python train.py --num_hidden_layers=8 --hidden_size=128 --n_experts=24 --experts_per_token=1 --d_expert=256 --d_shared_expert=0 --hidden_act="elu" --moe_layers=[1, 2, 3, 4, 5, 6, 7] --router_score="softmax" --normalize_top_k=false --routed_scale=4.9 --balance_loss=0.00562 --balance_bias=false --router_bias=true --init_std_router=0.016 --lr_router=0.00109 --vocab_size=8192 --norm="rmsnorm" --norm_eps=1e-05 --tie_word_embeddings=false --optimizer="muon" --learning_rate=0.00367 --beta1=0.9 --batch_tokens=[32768, 65536, 98304] --max_seq_len=1024 --train_tokens=412400000 --max_steps=6961 --dataset="wikipedia_en"
Below are experts of layer 3 (counted from 0) of a mixture-of-experts language model. Rows are named router (the router's row for the expert), up (a neuron's input weights, with its number), down (a neuron's output weights, with its number) and show model dimensions 0-63. Each number is 128 + 24 x the weight over its row's rms, rounded and kept within 0 to 255.
After each expert's rows: a language model's description of what the expert responds to; "comes before" lists some tokens at least twice as common just after its tokens as in all text. This comes from a sample of Wikipedia text that the model never trained on. Tokens count by the router's weight.

# expert 17
router [128 124 136 122 144  94 129 157  97 169 138 139 116  79 172 137 118 121 114  79  76 149 125 125 137 138 114 155 175  98 129 112 115 122 135 127  90 121 181 117  97  93 135 144 125 136 133 134 100 157 163 146 157 106 133 134 109 112 164 128 130 110 147 123]
up0 [167 136  64 140 139 119 105 125 118 159 120 122 126 143  72 165 156 147 125 142  81 135  98 124 130 150 149 134 176 104 107 129 163 145  83 128 159 140 120 118 126 145  83 149 115 111 165 141 128  92 116 133 116 125 131 162 156 153  67 154 165 134 139 127]
down0 [116 116 149 121 154 130 141 146 137 119 118 119 143 112 113  65 116 121 147 132 140 138 119 122  97 102 133  92  82 174 154 151 149 146 157 140 149 118 132  99 167 113 141 149 145 115 136 115 145 144 147 124 173 125 129 128 127 114 153 147 118 112 105 109]
up1 [139 132 114 152 122 126 149 172  81 158 123 101 117 154 120  98 143 116 140 168  72 128 139  90 193 108 127  89 107 103 125 106 111 145 155 132  99 142 126 140 119  92 164 170 143 120 134 128 113 162 119 168 119 114 156 115 113 111 103 142 154 129 141 130]
down1 [143 131 120 113 123 150 121 142 130 109 141 178 161 137 149 202 103 180 110 109 159 137 112 164  72 153 112 178 120 105 120 157 104 117 134 122 152  79 131 145 129 138 104  86 105  71 148 118 148 131 138 149 154 124 107 169 170 170 108 146 107 142 120 138]
up2 [126 131 135 121 145 135 170 108  86 174  97 117 134  95 167 119 113 152 144 146  96  53 142 116 154 102 104 188 137 107 154 100 153 122 128 150 163 137 129 107 100  97 157 125  96 118 129 112  89 138 140 168 133 161 155 114 172 120 143 111 120 156 137 139]
down2 [191 151 113 105 135 138 130 141 152 116 110 143 131 135 127 140 159 103 127 109 144 147 104 115 106 141 104 105 151 111  81 151 137 127 184 127  79 115 109 128 117 156  92 147 173 109 105 139 171 129 140 138 146 143  93 129 109 125 125 116 166  98 106 114]
Given names and surname fragments in lists and tables, such as Benjamin, Gabriel, Ahmed, Rey-nolds, Tai-man-ov, plus digits.
comes before: " |", ")", ";", " (", "'", "}"

# expert 12
router [171 115 138 122 120 108 123 167 161 173  98 135 111 118 157 150 128 149 171 111 127 137 140 100  76 159 110 144 147 126 110 171 137  95  96  77  99 133 151 137 131 146 132 126 137 172 108 115 119 125  80 116 145 120  96  83 125 113 171 128 116 135 142 100]
up0 [159 106 129 108 131 113 117 165 126 148 143 144 163 102 132 146 162 155 147 125  67 158 151 151 148 136 157 130 133 100 114 124 145 141 130 123 124 160 147 139 129 149 126 121 106 165 143  74 140 104  94 123 120 131 158 124 107 126 150 135 146 137 137 151]
down0 [148 130 140 115 104 129 134 100 126 140  89 147 150 120 139 153 134 115 108 120 132 134 129 130 127 162 142 122 137 142 130 161 172  71 147 160 101 107 117 169 129 129 127 130 131 122 133 128  82 128 132 134 182  75 115  76 210 118 122 145 135 143 108 114]
up1 [119 158 136 116 127 116 160 136 163  93 108 128 143 125 156 158 126 150 127 155 159 119 149 114 111 124 108 147 110 160 109 165 147 133  88  92 137 154 124 130 151 136 123  97 100 126 145 133 120 109  42 122 123 136  92 122 139 113 124 144 103 184 110 117]
down1 [114 115 123 114 133  95 128 138 119 161 150 146 110 109 122 108 155 145 159 109  87 145 120 105 139 145 134 156 135 120 152 116 100 123 130 171 149 111 125 107 158 152 157 153 140 126 118 103 105 126 166 136 100 116 146  98 131 128 138 123 155 112 173 127]
up2 [101 127 119 138 138 178 167 123 100  80 127  89  96 166 178  79 149 111 140 174 115 145 125 123 125  80 184 138 126  95 123 128 140 132 111 136 160 172 153  90 129 144  86 129 132 139 134 107 165 108 151 127 115 136  99 105 121 144 163 145 118 171 106 126]
down2 [ 96 105 168 129 131 112 127 158 155 143 108 157 153 140 123 133  90 168 117 110 107 108 108  97 165 121 129 155 129 160 134 103 128 120 144 121  71  99 108 104 153 117 118 136 129  85 119 125  95 136 128 143 177  81 148 121 141 141 113 133 170 119 121 144]
Prepositions and infinitive to after verbs or adjectives, such as unable to, encouraged to, strike by, plus modals would and could.
comes before: " the", " be", " a", " his", " have", " her"

# expert 0
router [113 159 119 110 135 154 153 163 154 157 146  97  94 130  87 134 149 124 125 188 100 115 173  91 102 119 162 126 126 118 126 159 136 159 111 114 148 114 110 109 140 128 134 109 138 141  90  74 176  89 100  95 139 172 102 159 141 142  98 171 122 131 158 122]
up0 [125 138 146 137 107 137 142  68 117 127 106 163 139 131 106 141 142 138 126 138 125 146 143  99 127 152 134 157 128  62 109 134 124 120 185 118 153 152  96 116 135 114 126  90 117 132 160 125 126 144 138 125 134 159 122 102 101 120 164  94  92 160 137 152]
down0 [ 92 127 141  39  85 126 100 166 145 124 147 123  73 100 124 116 141 132 162 137 131 127 150 174 122  83 151 110 131 155 117 104 101 126 149 101 122 146 148 171 130 124  94 141 125 126 140 121  98 109 136 127 131 175  96 149 141 118 153 159 131 120 111 111]
up1 [ 79 136 132 160 130 102 137 149  83 109 117 122 115 104 128 106  97 143 164  99 151 133 103 122 123 122 157 117  83 137 158 156 143 153 126 131 165 109 118 153 163 158 119  67 169 121  74 128 153 133 132  84  94 124 165 114 128 113 113 141  98 123 108 122]
down1 [142 119 107  95 145  99  65 121 149 137 127 140 121 143 138 145 133 141 146  99 118 173 138 148  62 135 135 132 174  89 111 110 138 115 118 104  99 130 136 134 123 127 129 153  79 132 159 126 146 127 125 139 170 161 126 146 174 117 102 107 111 107 101 131]
up2 [116  95 123 177 122 108 160 119 174 117 159 126 147 133 162 183 157 111 128 103 106 152 123 161 153 105 110 121 126 149 151  84 110 133 193 127 139 138 165  67  93 110 172 122 117 123 108 125  85 176 107 140 127 117  95 125 105 174 137  98 110 150 116 134]
down2 [108 117  99  83 138 128 136 105 159 114  97 143  76 117 141 104 189 122 142 118 119 125 132 127  91 143 135 113 122 172 137 129  80 121 111 137  92 181  92 108 115 127 145 134 107 138 167 133 157  97 112 133 131  98 132 144 110  82  99 160 128 116 152 125]
Commas and clause connectors joining clauses in narrative prose, such as that, which, who, and, but, while.
comes before: " the", " he", " and", " which", " it", " but"

# expert 18
router [108 145 121 146 129 115  90 114 148 110 150 121 168 143 132  86  95 144  95 140 160 129 102 157 119 128 136 157 135 183 133 123 106 132 175 156 126 121 129 110 126  91 204 129 150 105 167 117 147 179 151 141 161 150 129 118 142 131 127 148 110 110 108 131]
up0 [137 127 149 141 123 129 106 144 127 205 124 137 176 139 154 109 136 125 145 113 116  74 119 125 125 132 139 108  92  82 103 170 151 122 148 110 157 111 142 137 115 110 163  99 144 109 145 135 122 152  90 113 115 115 117 114  94 111 118 141 116  97 106 145]
down0 [ 93 138 129  99 129 131 124 111 176 137 147 158 139  98 105  78 124 152 151 156 172 104 134  93 135 128 153 149 126 149 141 112 120 158 139 104 147 135  94 131  80 107 144 123 148  91 136  98 155 146 172  69 126 138 102 184 143 160 129 131 140  98 125 133]
up1 [173 107 126 126 184 138 127 152 143 120 127 143 134 164 104  68 109 139  96 123 100 157 101 110 137 148 114  78  96 112 138 115 141 121 113  88 154 159 134  88 112 125 133 142 109 108 152 151 115 137 132 140 139 135 177 149 125 120 128  72 135  74 143 129]
down1 [ 92 141 133 146  85 114 121 107 115  95 137 143 147 138 124 133 137 125 120 146 125 122  98 118 139 127 125 138 138 116 135 104 128 120 152 111 119 118 143 120 180 142 101 133 119 148 114 193 147  91 175 121 123 131 104  92 163 103 153  84 101  81 151 123]
up2 [ 91 127 136 145 124 154 180 149 158 158  98 113 175 120 109 105 144 108  98 100 119 137 138 147 106 121 114 140 128 127 123 164 133 117 165 169 110 117 129 179 123 110 139 132 134  83 208 106 112 142 144 148 139 114 110  91  93 145 145 129 154 145 122  98]
down2 [150 120  87 168 117 101  86 133 154 161 115 115 118 116 200 157 138 159 120 122 173 105  96 114 155 113 153 115 108 130 174 127 117  82 107 103 131 151 154 119 104 129 111 130 148 137 129 147  97 146 106 117 112 143  87 138 107 109 142  75 123 153 159 148]
Field names in bulleted infoboxes and tables, usually before a colon, such as Position, Phylum, Kingdom, Genus, Coordinates, Attendance.
comes before: ":", "-", " |", "\n", " by", " votes"

# expert 14
router [ 93 144 171 126  94 114 125 101 148 135 150 145 105 129 126 109 126 134 137 143 139 123 110 152 160 121 174  87 148 109  97 106 187  95 135 111 132 155  95 110 136 106 126 145 152 179  99 143 139 146 148 153 123 122 133 117  83 135 146  84 115 105 155 115]
up0 [ 97 127 154 127 134 142 128 117 127 130 113 138 145 185 126 115 118 117 136 146 163 125 125 121 154  84  89 146  98  41 155  94 135 107 106 142 135 138 150 148 148 121 138  89 135 130 153 129 168 127 133 150  88 188 152 138 129 119 125 120 112 133 207 153]
down0 [146 127 114 102 127 111  99 149 122 102 151 138 105 115  81 135 151 114 122 108  96 134 141 115 155 153 144 109 135 115 138 115 138 126 118 113 106 116 149 115 108  83  91 146 108 138 131 130 136 141  67 111 174 140 106 110 115 155 144 125 125  99 109 150]
up1 [117 158 130 128 136 166 114  75 145 120 131 155 122 124 153 176 122 140 132 159 104 145 155 101 138 112 160  82 138 182 142 138 153 157 110 162 141 164 113 110 162 115 147 115 170 148 133 113 127 149 104 147 153  99 170 154 162 125 139 113 114 166 187 102]
down1 [134 102 144 107 115  79 149 155 105 115 103 140 117 112 104 150 148 140 134 128 109  98 139 122 107 129 138  99  91 110 137 146 136 117 148  99  95 112  92 112 115 134 143 126 101 109 122 151 145 121 158 114 127 143  99  92 110  79 113 173 162 155  70 142]
up2 [147 114 152 110 133  82 119 129 124 173  82 102  86 164 129 170 164 123 144 133 149 101 137 145 142  94 142 152 134 107  96 122 112 139 110 135 129 143  96 135 138 104 114 129 103 120 169 140 132 114 122 144 134 101 116 116 121 172 150 147 130 169 125 135]
down2 [119 113  79 126 121  91 149 121 158 125 151 127 170 130 128 116  88 156 147 191 109 105 141 119 147 150 122  98 124  86 109 160 150  85 112 121 166 118 162 129 138 144 146 132 102 117 153 114 107 156 126 137 108 136 179 123 130 112 104 131  62 163 154 127]
Years, the word century, and country or state names closing a phrase, such as 19th century, 1973, United States, Pennsylvania.
comes before: ",", ".", ")", "–", " and", " States"

# expert 15
router [140 120 140 107 134  84 117 125 109 168 111 160 122  94 166 178 110 149 125  88 132 154 106 122 116 140 152 165 146 196 121 153 120 124  97  79  81 132 130 134 124  99 109 135 142 157 131 122  76 176 151 106 130 130 120 121 130 113 164  99 124 101 116 150]
up0 [144 153 159 170 130 110 138 128 115 118  80 116 158 143 176 136 126 151 101 134 116 107 126 120 122 103 141  69 139 163 116 111 163 134  93 112 146 148 104 137 135 100 141  89 171 123 129 166 145 138 117 129 104 101 156 119 131 149 110 128 123 123 110 146]
down0 [140 145 147 126  96 124 129 158 155 142 167 158  97 135 108 111  92 110 130 151  97 124 152 134 122 125  94 165  96 147 148 154 108 134 151 116 136 146 157 162 104 125 174 120 131  92 131 141 104 104 120 125 124 168 131  93 136 116 157 140 132 133 114 124]
up1 [134 121 132 107 103 111 142 160 100 139  93 147 115 135 152 131 159  85 114 186 165 100 144 162 139 112 175 156 138 123 115 142 111 110  93 119 115 115  98 144  98 144 162  92 155 135 140 175 116 153 135 107 134 152 144  96 148 151 127 146 112 163 124  92]
down1 [158  91 133 144 131 108 101 101 115 101 126 117  99 116 121 131 141 121 159 117 136 181  99  73 148 145 133 113 134 105 137 105 115 167 152 133 145 146 115 115 143 116 104 164 107  95  90 110 104 118 128 195 146  98  82 149 157  88 132 125 137 122 136 160]
up2 [118 134 149 126 151 144 152 155 121 136 124  98 155 155 121 181 177 110 123 168 138 127 143 147  91 140  79  91 129 136 162 167  96 146 121 137 145 124  74 144 120 120 114 146  94 140 147 150 105 142  82 112 119 109 152 172 170 170 114 124 145 177 108 176]
down2 [134 118 112 118 138 132 142 134 131 139 134 150  89 113 120 119  98 113 172 114 102 154 123 140 160 153 159 114 116 126  83  63 181 125 132 134 134 129 110 108 130 139 157 112 130 141 167 112  96 120 138 105 129 110 131 121  89 112 122 168 144 104 122  94]
Prepositions like of, in, at, and near right after a noun or title, such as Mayor of, Archbishop of, state of.
comes before: " the", " a", " his", " New", " this", " its"